python train.py --d_expert=32 --normalize_top_k=false --vocab_size=8192 --norm="rmsnorm" --beta1=0.95
Below are experts of layer 8 (counted from 0) of a mixture-of-experts language model. Rows are named router (the router's row for the expert), up (a neuron's input weights, with its number) and show model dimensions 0-127. Each number is 500 + 25 x the weight over its row's rms, rounded and kept within 0 to 999. Numbers have three digits each.
Before each expert's rows: a language model's description of what the expert responds to; "mostly gets" lists some tokens that are sent to it at least half of the time. This comes from a sample of Wikipedia text that the model never trained on.

# expert 57
It responds to: Word-final suffix pieces. Suffix and ending pieces completing a split word, such as Perman-ent, Inspe-ctor, prosp-ective, condens-ed, -ative, -ious.
mostly gets: "ect", "ative", "cular", "ective", "ious", "tract"
router:504502492481467555482493489534488493499489509492529492512451506476499487527459445508519500462450465502508509463493534477432484470513524498459501529537486504500508519474478507502512551497499498510499520485461519512509492510490465537542494491476558491498489456469471499481489481479506508463528516542526538532476483496472473478522475506493466544511514476512462523502554544500505495502475
up0:520514464501539505472444504481481495527504496535509482498516518480497477425508502500519532455467476503506527545483499514484508532467487463530528470489539547457496452479482542481492520477476504482502513505502511491492513498486544555555471544469500505544531503504497500491516493480496505513507493498511508441518519495493461486473476492527477512475464453513514511509547481500496530514475
up1:524506517526493520506484501531471446507526476451484487510535492490521519496477475471524507457476474509438460505502490513488494478493501492507537510503502495540536506527476497464507468501469462448494507472478484483555462508483495539517514502497522484538513468483506443533506483455513547487530539540525551517470501526505495476540491504511505503487488474514500547468503485475500505544485
up2:511522537542538498553528497473516527509505510508533489489514485499491488493455468488485529508513512492479520490466484515493550465507504501444497480498553441507484483455510500510522542483495488486487512475514532485444482476467488520512522507440494511535510515477473513479490490479506509502452504485505521488463530506493422474538486536492496471482504502503517483517484547488526553492476
up3:494533456518505495466486490492478534512489498530513495551489509466542530515517504494513536466466500500489509528504478502459527503553529519483491521521506461502507507525479555487553518482497509514475521486494529442479474471521472521470487522452507516473418465483486485487530471501497508499502501524489473533519476450482471511516529488494513462499500517519531510524503505448502485462525
up4:519491478515502511508547482471483452437476501484537521489511469454503497500505478495511538520502493496521530516497489507507452519484518520505485519497510514479533444448504482514508490517529481482488520477472534455487443540512462507518469520534498502467532538539511497552492492530499509528520519472539490490505501484537503507516495503473488479551494514484508539480491557485525480444496
up5:531470463488490505486455484500502473456474494472515490467485497486524463497517480508477501493475483518498503525501527455469465508478483487497505540526510520499524471490462513542479531519509510519501535454442512498510473527532516499491446498491472513502471499471451426539474507463485468518515492527516449507498460474472475514526483506541484527509510539493508526516517466500506530473469
up6:496520424514493528464446483507485505509481563483466524536528516505492488497448484519487490506497501541445494501494532465462478498483508497465463525453481515497518454482490527483490509519492484469480522479505530516495499529494526528521527471523492511518504521498461494474510485509506465512496499496518518501445467494542466484519483547481507497514509512512523476486552542532525507552503
up7:512498464491535498492502489472524505481505501493464529479517506480524478521499497477476440474494483459506490478492498487460511517482518519472442512443458512480487534459452491531490550471492524518520524538504511508491453521452512493479538496486512493505499464515495515468512551499473506546537553477519478514523519509488493506497527487462481541493481503521514530517493570509498505487466
up8:525497489507494508525533494492513552475503537498559497495455537502527493489480505435478481523529457497520464494511514510483473490489543547500487533528471503476487505524494502504502521478507504552455467494538503482542491506485459470522535481502507494498483502486513487452475471509518436470493483514464497518521525515449494500531477520494481500458490516458491537514491504519500458524455
up9:491451499480474500508524501502486519495516515522531470497495487505517490533518540509534537531489497438488497477502472508492475500548477488504529540523569486473506490494473507466543491527492512494522511519494526539529497481503461522469497485530528475496506553531490471504469505474554478507470500512422493457490530513509486473512468500488486494471476545537456495501507516531485522506471
up10:470488524481531462544499504547507506478503540494542522535472543503505477504445490509506526511490438482491511489518527497518473496518503493486468497514498483545472538494490523510517460529512525529482489477462510522478485521549535534521478498512532516468510483544456482542527481528534505488521484467484527527504508494472472521500491485499519494540510519529464537532548480534473484513521
up11:470514503431480488516510489519516531464525478471505536492480534508450536534483534498524509474497498499487481454481479472485502466486504482510533505483470561543496496529482480499542476520530467489504479435484522473458492524536510557496475494503482488515504485478531520533517520505513504493524470529504503515508493526454490475524456535485503477491540482516464518504501504491444507507479
up12:530521524513518489504477508486460504471517491513517518491470522529548533460503437493502537506482444557468486493484541499495483484532462521485512467511524509468523530533524538504500510468532510480483535477529483511541502470504485520513523511489485501503500518479475513477497481498501477511526477505546487509482486557558466467511512536503521521484506505486479536510527472429500528512480
up13:496496510508493501483493483498499493518521511476512485493481522513459520500523478494477513519525500494539568491508527465473551482481528550504498480511496516479467490439478470522541494464510503517502527516469491511508519505462476532491473474517498535439534505479448508497530478493535543525512471489484463496538511467503431445464467501509527508516498485467493516464503456498519487481505
up14:490503532495525539543537513486463474487501509515578502532503512480487525512487423462509513540507511501504486516502507487511494528484487530533490478525518439507482485463513522532518520482465538485515491496470496480499517495523505509492484562526505500436529506508509483508460478514461499499520469538529508520534471540465522510501480475460505506511441485473503487499505515482478484490520
up15:522467521525501497514490473518532519477500532478520496493445492501472450487529498496503504469463466524488480447536515499458488509493518512504479477516514504498561548533488501497537499526489505527483485482464498536477438486494505533482492481494487508483473468482467524530473506517508512526489546471439511533482525491497486467513459474497476509555448471495492500512524525506475482456489
up16:513500489488523497458522493511496466486488482488531543504499482494516480489493462481500530463447427519484496466472506509523512483522469505478494534469475505471526520479487524489502481459491534443503491502469511526527480483509501523512503527499535538458491496475495509520559539489489478503562487496509477544520494482536524503500527508471485533520531436512460511486501551515490487515472
up17:514507546510464496514488510513481502521533545465507477525486530472516497483504439438491502468508467533485501455475548543478465529510510466479480492518496489457499525483533514503500488552523491476467491455475488487514477506538524458482507483501453438472486518484460500530499508493535477485527492504502494527502507526529507501518475444518499508467508467496524474471502490521471491493512
up18:486490509504507533509488464513473506551498491536487547489471466510525494506506480519546503517478441531503513501478516477519507512463490536483471498514449478539518484493510485519510464505469466528512468448531519498521477521454499548505539488473528482517510537511495432497540497496503506511505454523560509532481470517513502493516489541484479548517478495528484510479519537485497470508501
up19:496492472485462516465503489485521475478470498505483478495486494479490497508475518507524504501488440522490514491515498513515517482499479487494515465486470495460531502504481504551528457457495533480495485473461496522510499495492508499505526516496490440467528470450529536449541498528512482461463534493518512481491479495461455487504488532473515500514512474563543517477521512501478436438524
up20:510486519497501497479481451510523491499518502490538537509543488546507464506484495497473467525487494503483524514522554492455499487548491472480507514542491477487474474456511472458460560509511526507495493477498494519503506481482492476469434521498489522516490536478506517524492502497490520461509444522520499546475476483482511435514487557533488503493517481479541513513488490527479518551491
up21:473542490534485445510510463465490527545445531514478510463459494505480484480508507503493462460505484481492542550450501497474473485516502493464445457489492476518453523500482506470501512501551531477504510495512528559450517520502511487506509528511497522536484546524475511510497514455470498510495493502486471521473504519511505488531515505515507456463519484493505520481503510496510553508508
up22:532509501503522524489489525501504525499529458534533518506449528486466521516527507503479473546510510479489495509532504543515491501481519504468516545505512498511530541518547461532517457520503488520515481501507481545471537487481503536519515491487493511494553489516464459490471517497519482501495511506522493499545508451498533478501455505467534511507483463527434517537493455524546505498541
up23:494465528518463522522458522531507493508491499514520500518466533495481511492517535475503492502481513514518479473494516488485497518495526492503487496518434511470484478492465515545505475462501490452497445512465557441538480507477485498509439517518532473480525469513494504487508526492492517494469520512504472528468478544502544500480436508477479546522469517501517533516478462534471497487495
up24:447485525498481503492506497501522498530491514514481530462521538513488507495492485472506475471505496504519496487473468491434479497496477517510511537507535430516472506495483468474524507486532562465529504517498515499496545494498415510499466470511511474525487480504477483481496515537532526523517483481462531489459513480533514552467490498484452478482531514540500541506516521500511471503506
up25:500502511485499475536489483537532456494507521518506523469528486506526527508519514523504480504506506477427487494524492481528520507496497542494530548535459534456549508491483519498475535450523506470505503482443483486522499482474488486522522519499451490493535469519546500476515522516549474500538484501480515530508485483501479547539504513482503483493509474462487523531497545475444491492519
up26:511525505526545521518547507532530501526510487516495490483484541476526486523497495522533505526495529519482488446522541493525477553508526499459522476552557462472522495485520533498476493473496501496511466490491485462504527482553455508484509494465530502503504482508496483505447485466532501496510476468477550520492468517521452503489491524494480456508505441500484523507552494511508502483492
up27:478501483533497524486472475539436486486448520473503485527517509496528510478500495542524517488481502484488527488474523526507513527487501503500480530472469480507526530497501506496506516481494505530454503500480508504499423504474492463483534476552505509471470490508491500479504442467501517485479518520493513457505565562488505491514548536498432515524547479512491515514525505477483501501472
up28:505492515503483477482512506539503503521489490505506460447528531501460447498469493496487500516537484527480499545536517557506492496486521519448499528545479519481486527515557448471505486449496507524486484527462507551491464486482487523553538541502508522483482518498496520496493495456511531467481531480529494517481495513470493474462492519503500501500476454500502491499490532497485485547458
up29:508496494446515515483491489492545508497470544464512502477500471493541482515502542527495518483454495522457459486492496487468513542543480518512524509514483434508482506514492472469508521525503521518511519447497515502505509543485523540466468480484523500516455496494523489472469490519479486461479505491540471544526480481483494453509497466491505556510525501494510530493541539471500502448490
up30:517480481497514510539500512496489480476537480504487504463519517511470510454504493537529526494480525525472500515505492478471526466527557493515520475497485515503457502445485519483497528487495497528488489472530527466551494556491450533512501470457490478517497493497510523518501530485462542464505486504513557494509493475492496492531499472477471511520487558536472512555527556466512482514497
up31:502489437472520464493496523483486506454518515469508516538484538465503491476482473527486478513487466466459517492465491515469463484467475501484457553468521501508521511482464510503506469483515467482501500482492487457544497500532518525513506523496516522483504537495535526498513518488488475510476505520514486532541507495479493472507501508451464522552528523485518483467572551487498538523501

# expert 63
It responds to: Surname-internal pieces. Pieces inside surnames and proper names, often th, s, W after Mc, Mac, St, such as Mat-th-au, Eve-s-lage, McC, Sch.
mostly gets: " McC", "He", " And", " App", "And", "burg"
router:532512510500457514524484475502431517537448492483468542479495496477494512506486477490500502503484512484551511491494572494474522508471514483526466510493501491478504497456488545504506518504505456559507502473489514486496523477485413516485526511475536490495489459517505516511498498480481492459484523553565497495447482508514496496510453496499474504477512512514503518509484522490498539513486
up0:542458566530490504497482498487518524514491543487482538475525519511514493563502511477487505511508520486502507514529480493465497509490469499498491470508527518470541552500497511509516487517498495506484537497494466507489494476518498464503519475547489489501458513502524539479505524503491527504453493521463537501464524521494497534499458547533481528535464446517536504478474538473494533533441
up1:520521515444477477497521517498523503546507495488515535464519474479500495504509535503490510535486527510530494506482501479436500502489530506507459513524492488476515518466499498522465483444494466509546496481450527469514505496476503560477522524487458518494490499530535488520467497482474560516504549503505481461495504543490551478532470514503450497449510508522472514490510485521512493537487
up2:515485483512493500544515482518524505527472466496488490472486520502461485511506541503493470538437517508469527507547492494451479563513480500501450509546500535470505525484544524481510481465486533558466477527475493467514494484491490513490538524494506472504483487492478470480472532488441487459496472515513546496501485486510492509495477483496467524539476503484468534516486544496470486504524
up3:546485493482527474530481523503498454466507476477497508500477522483513499481482499458471472445538543491515480553519499515440503485530494511494485511486511513485502487476522518516480504488526482563485490443479514504539531485543452456533513503477498529499548497557495502522509516514501529509538500482519525480470529525536489468483477491482501489469521534516464509498519491540506508461501
up4:517530507479481545530500502492515509467497493483499495515482494460506497476483501509486523537510514477522505489475480490530516508480507551522497522473506521523463521501512508517541515531501453557513480528534509524513528479516486482468474526502527520533550499530518494469475518477502529422520504530539503483494471530529541524516483513514506537491525494553573515532480485503549522478520
up5:478488454508492544519510479454503505475479465490501475500471552498482484483489471502542513467539498523509516452511473506539511529462448512491478456503470488460520508512500520436509501482482498520486480506558482483464516501493468472478497498466517485496491548505489507539561542482500501458498489471496521520487500478482503519483498480504466436528530478537486489506461506481516492492485
up6:529529508510503512496473454437511493493491508489488472510527450493502468486506450527493510508465480508529572480474505482519508486496527469447499494524477444516517543513492512479506499462484482491493483447484497503523484488515483485492479570465489481490478518479499513509482479506519505507507506503530492514499530502446510536536519503482516521514482467520510553464485485444495488468449
up7:509464505489495506503482501537461492529495487484485509464559558490537522504492492473491505499457512467506518493471552487478507472513480487499490498477508465504490449470517491508483540467454472488498460533507479490475486513486466503453515463505506514522491473476467469507531501468517517494530489514454502474468474510472454490496459502502512514457454490519488510432561500491486512474495
up8:487486507515496537500507468489516542522497500502495517449498467513525505519481499539472486481502476493488480512465511566481495536469525486549475511496477509514488523532490528480547485459537518535473529429469482498480532492478478512484552460514516500490492485533516515536550504530472491474485491526512480498488475509514450498527529508528515529483466516479504517520492465495558528480516
up9:504496456482540492503484505512460541493483484472510528498485489499503479471454513529532558507515475498485480479531488506479511499510509492566506493468522499508478500524488515450508531486524512541489456484521515527474517493493478517481480499518552473510510496509508523498470540440504511479505504523525495512533490550499483471490418508497494539529495514458495533451546462504474522496497
up10:515475556550515490485487487536497488540515474520490508541527522490540507492472513482525505534525522486505514470535537516486543469505510507496499505525511503440521492494489514517511511511553531532501485462493551465547463489507481535477528504510499517443485502484533498536517452501536485477467531539531508500485500466492492523503521485484505537523515491524481483493499506454476529556483
up11:469521427546474521510491492548470470529509530538510507477522490482498491545481502509495491515518510479546524537462498505502528507502493496492509441502523514495507507481474514529520529519488501553493519540495542520487502494511506524515483507556530475478527500478508540520489446523513517486482481497513544476494536520484496496584471533510508489479487456509500535530485523481497510520512
up12:524483537529503479529528491493480490526528526501461498480528508507503518460498510484453528469521548462496481554469524553441482498505529459521494474503473501529470490517486547511483534512511499476489492510515514454477511455496500510512496519467525475468501507486477499500433488487497485434500500490477484493519515533478497528497532509502470502518532515499536540495476456535491536525506
up13:520488561482460494498517506498493513511482465508501464515468539422478475463474454518511524508505498509473488485447494516516484485485456497531509508495490484562525476470495486465470451509491511495483479508507516474475498502503484476514537492519491513512503498549498510515519467497473489525512510527510493521440505493446463525522520541535524479473530455518518505530493496511502524455531
up14:582475525476493484481443483494464532500513508536502475502533457502495479503517528469476492514540517530562524517461543523522482501518494479483463467482468471513480489494494505488504525517480464521517538530506530505493515467471496539479483530522484480542486482537499526527493474486505521505516516516506528525485516459512509502480515511443511510511496499496462527470559516463509519504476
up15:521530502467480492472476454524501514487445488496529531533480536494485509466483516461555486516523448529474518503508494524503429502481510504536483498514487482480542527539503510475497516475515493509489512491503507501517527477492493510452524539500521461495471494496470508486474509477452513482505511575463499522462503540527481517521452516468500516519519505511514512553520513508528501500538
up16:536473513508475529513492477499467504529499515462455514491538478505505446535505553488471499510517521467490490536507483510490498508454502440519525499472516449499490487486502519530479527509512511477517506529518522494461485504508478501577533530498515518509526520498483517530538456512462492469500499545527498493477520521500499477549498478486457482509457523544495480530477484465483505459509
up17:486485489503496516550479490505483513515491519557497502490468472465493510479495489488484499497477519476512471461511526508495536516475523504491501493459495476505477483529469456531474482504514483486512542421475479485521558473516474475487520517491479473496482502481473503473472475468504499474451506488512451446500497535504479533493514509479495530498499580514506456480493462519541527479469
up18:505545508501484528506526486479502485490475526491507465482524494506434520505527444490408443511477522510551524524520514533532490485513521513485483499489491523500530489488492482480519498476478524482469506506462516481534500490499560492514511490521482501514486471504496492468492518509479563494494499492482499523475513483568468481534525510516494520439520525484489478476503515478500490498450
up19:489508508466510489510494489492494514532450540515550524486525478468497510533497536481480462495483475491517505487471468541462503473470523509480478486512527541525517503449518519482518550532512494472492488477517509489500508498486488504505497547492527514447492497500543515510503565493500470502444547481458511483466458466466475462502523517484490453489529505481538492469485520490479522537508
up20:485537473511476508553490478479479514548465495483465461531477469523515546483479485488543485496474492547506512476497512532497507501485488442524488470523500442494513483477514467499521533483488472515531523526469527481510474521504501472495514458506488498481489489485466530505483511466488486482471505535537463530511473483487486518539506511446421465478507510516497509490507552490480491490480
up21:503517511496519521480498489459529511528458464507486491419491525548534504469472460457514523487484500510461482466462506493503503484489501496491499498521474517473502488482474531468492529488405495514470505525523494492530471539482445471484503548493525508484465503526515500491511504479521506473524522535514482505513477473512506489510477531480484517511490522483512555500527480487480536539477
up22:486536478484458506483455537536512496506422512506506519509511495504505526492526493487518473519492530467512514555498486478490526506461496529482467473511474481513500514463490464510499511506477525573556472534482499474479523498494505488484491508486520490503485493487498524507505500442488479492487490473539457507452539549529498489493455505509507498483460502488494469511484568472535501524477
up23:527510477501508470493502495508473485499519504459466489430489476494518501498477526504527462537483501504473522538512508484498469470496521499530524592531500497471510471472505509478523487543505489508487517515460500555488448481514490510490554482520552526510451499517496487461508430489477531470516495503494474533513514516516515491535451505510518495507465514521481502513490504540508512509511
up24:533485507526510492530516478486497527550533496458480508469523490498503496497491457445497461496454480483517489500505546505517499522463501473491510521470475501468532514498535478480522529512480496519458472487476426447522457509484504532509508522520519475539486520481481470456460496492502453451476478516497503470505487526518482517522509497493479496508511532459501483514505548509455484507541
up25:491472509515498482478490503494495448455468492477463511449497486504497458464499504474494489515475509483532527508528531516469535504511543505533542514497562511492528491466514530463515522496511479510504436499517492494508542475485463518458522495507519457487483473515517530513503452471487483502476510503517483464495519475483494493538444516526486486505525438534521511464500448479496502490525
up26:511490519468488523500499503517484544503492527492517505534519490451478522517550518483448558529516510508527464489513519505527509480500509496556548485538474486468538506523490466516500516503514475513501436492482526467526487496476523505487460546493497477485535478477505481528518518506499457452488500503500467446505508490454497499486489478506481551478512494539485482450508488510550495466494
up27:485524515490496479488514518506484503483519518523528530523521475498541490468496482506473549513487494516499506489521495516475528535521491483521477493506503493475518547499529562563513485453450494500458506494514467450509427502530494451488526506507489462475517512510528554513477484482527482463479536515487540516491513501538487471501474544472543500490494502516490456481513497521458500521476
up28:494532498502460538491505479452531478471507524453523497525479496517522494458502526465487518531504505501495510512505514419484510505467493515475506500503510504491447520559510526501512510486497470482497533504499537485495518490538509504501513486515533548463467479468473518531499486474464518515468429496526533538514492455510453504465465478492476521503463524502474510518484499523525474473520
up29:517463516477488477502475488473487530513485518505472527505474492482485493500472501503524487500472471485488493516478495472511490531489491470487512497537529448490472506542471533527538474499504505524484453473483495482489534485443475560500478500498419474518516472545472504484514510520537543506530521503507509502429521496510506510497511518465489448467487506505497494472529533518499460518554
up30:525499482444520499506532487468495533526502475495497448512501475498490531515495478467506503493490502510509503458493499476487515540491499497459523504497567448500528524488503497496520482524526519466547546466543562469468499509516489518485538541524512515532477537507514484473508442509517508501482483501466509481487502501536480508486503506494520498444488526536433511480485514497511556487509
up31:528467507533477494526489495531428472505523535482504531531492510494516519493435465498519503491501487504521523460475484525520542497478507515527441506461518496525516458477517495500487510502494521510513547501502529492508494488494510498511532509497574469483492475478513541479511559504492495486516531491512518527531483512475495554483460557448496495510495512498503535539510512547497487503495

# expert 49
It responds to: Family, royalty, institutions. Nouns for kin, royalty, religion and institutions, and common first names: King, Queen, son, father, Church, University, John.
mostly gets: " University", " John", " King", " Church", " father", " children"
router:535548513488500525474475489513504498521418507498447524501515569520526529548479477481501520489465496452536504526498530495488547488499507474491490505502483495479501492469476487489517500515552484560483486498527463511466520501478504535500526516510517442492494476514508509524516476480489499524523529550512484518479484522469527478522531467503452510497473492508453535507519494508502507482475
up0:549532506457541548468509500423490497547530489460487518503488480496505452493492498507520460456481532539482508469533444459507491466482490521503470533539478475490503509517561490529535497484501479527516535516530491506500522490524481522485505493476490481463469454486490484506472539480482500516520482511490499493499509500513497510545490509526453504518499477525481532492491476479477484481520
up1:532501505532491482504498476460456512492492468492444511465477534522512487467471446484518496505489470472521530508487479524505497476489487532515491473506437540550503510476526525493517492526566453493473477488501481476511575464492498519514526475494484528504494521487472440503508500444470518495499501526530523512508479512481508482509516474462499463497478517522495520502475485538503471507516
up2:515471495509537520478480516524511496504522503521505526491497465539482550460497527496500473446437460501515509529521472513519527488483499469477487466557545495476507482496509521499514506551518519510475494486508506510502533466492473479515510528526514518485489532550485510515491533507509535493493461500532488459495520533466515525501523485547554532498547504507485460535520476496551518498533
up3:552503552554518535469503448466514515498493532532531492508511508487530540497496495512482504473501530500500504460518520495493502500506529481522517501454478527503441477496463487451484479487497500542493530499509485465476469494475463517499500538495543466516486495492502480491485505493509469471463513493548473517500468501462471508456546517489486524469497477488515499478459499474575490511482
up4:490490501465509513507526473494499515494502456487522468524498495516469509560470525528472486498496481455484513499472504543508491515482515468438498495499510523445494510481508461495481502445527473490493513515542464515496517463480503466467447522507487507518500411522565525512469488502477461505458506486527470500480501497494473501519479494484495553514486527511508490489479551481502488501507
up5:468513489484503484495529503544487481466412526510521487512513487498511464514527516491506524486514506482467547512554501486501532499466499492473530521506479480473491478480501485471523527535499497530506452494500495481456501501500508492533508507476483494524499455536466513560543491534503507522499495474475526495461477483510533499484513505540513532442455460521516536500496449467512504499468
up6:507493496434527490494465484512514508494494517489526484469493520492564516505510485503525500529515500490454508509500483492492512460522479496446492484532505479493503550540493454501507488490465461505487512517528431534500529543495525548494492492481505537529486500489451524514486480546536472474506458520533495472532514511555483495532514507534511523499490506525477525497504519462483540461488
up7:501550508515534508505513514491476491547485483512516525510521495491525526546465502490493508499481494477497471489517474481508490529486497477498494502455524499478471484509469544536525455474542499517502519490508506528453465519500465549489521545473522520497474491517490491494529507501493500520518520530530493515462474535587458502519569540512517476521543535484521522512533516470498489511523
up8:506541480534515497537499510502521495552510523505493498499550532468523512524519501501509494509509458470474493494478504473522472494428489519477468510520480501524494501476500495484539508523535508519491484475479523552417525473498494525484466550477532533483524496508455500521498480481491488510501524548470482526472535541487543519523490500500480519527502516498474509448538473467504488528506
up9:470506489534528514496478453520527452488507455496476465518490498495478492526514486474470497559485453459533525508499499461498458529472527485461474460486532534454478499474496460474504510503490468477505494543536501501485480525501493490474465445476503480509503519448504506495518493504489488515493511496492533486517489470472514490516499499517482464501478517520543577530530489461514526488495
up10:524505469474505508507498519503528513497455515510486493485504494500519493511489437514484531520491503479496494482467540512444495517471523479521508515460493513527509481465503508485487465472539519507491523454461468542470509512477537507508501514489517444558544480500496470502494527534531474460470521526533491492502517524526520461455503485515488537523440441519501522512517503443496503494503
up11:544527459485512509485502503513493508522500468492513507526521559524492503528466528478467493504513456459518502514512526535491498460496493513506465460512451508451530509500488447475488447486472472506497474492511469495524569479474501503543505472557470499524506489492479476441505481465486466511497502511500463508510518534501535509512482510499482480532485481510492463471528466468536491488508
up12:529534529521525497526467511474469522530480500499504527484490517525495509512479508544488517498476445518483496488519517511511516501523533488509533496445510448481544459506503485514473531504482493507521516461526487499484545488564462475522488528479521482454507507487487504500524475532488502464468529456488451484512494537506470514466529461465534496506488490567491515545524473506506498501475
up13:452516533518496489488520511497496480495512565529523541537517522535532514466474473496505505451459506509481502515499531536489509511479523474498511490486480463484551511492477536491460495509517563499520481504503514459506511489500500547524496533501501470497474476480491516512478455473517481520519523474486509475522507507539441468500527521554505488513469531511459489511495512448457491479532
up14:495463537521487489478542517543515469511492486488460507481518475489519506515520503494494497526482530481512514508501520462468523511492502474497526530467448480531511510515519512468492529491508506499517513506539495506454531462494516471493521526486480527478527479530522502479517473528547511481475480434523467493521478563503486496506570490505463530509503463489472504538534498460457548466508
up15:500528519503489458534519486498496448523476526553520521494521519499514484521478512474479431514558463500473496488520526464513510479498483483498490458518502552535528475493481526493527517477529503504471493467537499528486494506458509516486476514472505477464510483473472484509501528505513534541488555477533507547462483530534504459482536521471516468521518503504478524479500498467509539518502
up16:553516550513500472489494509480510468522494476471514524541488500533539495537513484488471522480523515495504498546462517535415511469493496452494483520496464500496474485510486491492518460472531499516484521493511491449494537536484508486503499494552492495476523512505508500503513464521491532499464507534532473530528473512469531467486454483479493477502464466514471478490526447460488488513501
up17:505488474491506521500471493522528515546477514500461484509519519523515560506504519483529503514510490462491536416544485471485484482505511502489507501508508458514447519473439533460462490494484453497500450470518499508461486524524505525484483494446487528486468549529512492465505485485486466483503513508510510530513523520479531532525508490494497503471494521534495512537529525496466538523515
up18:481520488464513548495521502455483515472461521542494484521566523479498488522500504499454533542488472478535432482496484473506469511499501505452508479515493501520505500536525497516465495517486469481526500525491472484472445481486518542514494475476480492463519521530489518503477524542529525501484504495490542496491506430458537519496528505497481510473496520496442503524494468484500517496506
up19:516511525532516484540471453471505479513504556461474448517550512467533482521465509449540506516481487471502516459517470535485476494489475486492513522489501518506484494477498523491532487491469545490497488481523489562504482517464463502465475464515502482452514470512514468481553525488519508502522510551481485528489529524504524494506490525475483502510499483479451498455504507499530533499475
up20:479553503474478524498487498429482528500475492503503518465484500545483494519549472520481486508511536466518512526522478468442531496470499497506451455458456485497517551441494507504464503457493474492503562538491495491507543524496508449486517492529516502491515488488470514519522503479490492511501504519475482530469475521522511466488510457515521477483476475497494506493499516473477504482536
up21:508459511516497532488527507461500494510504512475493503502460508456514482499503509525490496463508509515523526520464517512459517451529474531469492459517429482500505443522489524440484498513533495496482525455464524482488501529469505510534489522456517488464508507469512559488512477531457515515544521545503498508512515488527511521492501498529519498501438509481497515536475511497509479498553
up22:511539502494518475475458520494503497533496496469503521445498543489503489505523506498521513580461480498518537528496508458453492481526496451487503515544491534488487537527486491471533510503507527517530509463505469487489528519495556481511502466484537474469481505516513504523502466480545538477518501462473516500494545517537492505471508487522435528532509464534522504485512490488517504494512
up23:534532472486542502503530544526531485498494497512473474448487499498469516543483515480528516489530516515465533513531488472521498518493508455487550490545519498466556488513504556461483506536524504511520512535533492502433482520471513522515517510479515541488487432527507460473524487497514510488511489507514488499513507529455495488483478479459456510487461507504507479469487516511520496520486
up24:517475513516481530509480496487509509502515478528478542541489530505493484498511512464536481521480495406531515481493493481470547484491523507469538494482485503521466507475491478476517460459523475522453485479490497508481500473520529504489453510498508463440490493513492475555517465492499500522504538496485466545461505488468546478481515499476512484493504534522480542542466518472497492507480
up25:523492536487467495522483504519518530519481484461469481494460464501425516532531517497452487517527548466474540495491513536465492487490466528514496508490486554460507479509532514509507498498495490513539506476472500514521493435493504520498501468531496508504520468496473490525509463467541519506477469478505534511552530527538511521484472498500506502547471478485506530466511492474530469482480
up26:476481532494492507510513460543543489531451504503528496502506500486526474553540523442515450499468484511485484474480497535520475537504524533521497581517491493460497479490442478468498531525519507500497491522468465491494493486506490536436529523503486516474504476519477462546480480496500477508495476472494534530498484489532501499517512501515456542535489504489496505498493509469525521501490
up27:494452529479501525475533466514499529535483535487467518484466517474492510545476504482520496469501494516472500507542482517511506493523511534471492479487550461498488494539495477489475490484469522506527497526487466503493504470513475527510504561533503455544454487509562498485485521513529456532459511513518479520487493503476503461539478447478463438493502521484495468476512503514470508493499
up28:475470549500498525479503504509529511541459487509505481489501516517518511500509522513494522532484501491444489491519511527468484496516520485451502494472486506504516513476467524497519514509445440492505489463544510523486495453536500494513507511517512490466556490493479438505471479537433466455516494471533485492507525505513486512502495495509442465515498527533478482461565505496508488523479
up29:500522458493519515495506520472512458506529491466524521470537458471484501479507504493521534527451510516505509515527515499482494523517475531491498511474488477500499486536488552452509539499514494524526470464507487460519483494478511502509520472495497520522480568489497504482490550522548533570485528504526494521490467511539497482522536502530509484474499502481546517538492473551487528495448
up30:525514502537505512495495518473485478499486488526492512482501510546521507495449481490527508517515474477515521490506478491488542472451523467510511467496478533466486468440508480536550503504530484506463517516507526509466470517466446507480524540536498470452481513532491536489496534494460533483477506537506521464486483529475495451504549529478481493482487519522486479522497453498484518459472
up31:529525499500475498492479465495503482485470529466486504528495472454489487502495502500479510504490528518515515522489488469505502534555465482484485467499450483475528486497540483491508510444495485534510484475505460452501500511465507494471451499513490456494500491539523551520531496484476509475520509545479502528506527486480523520495477479549464446454460476544517458491502447511512478489469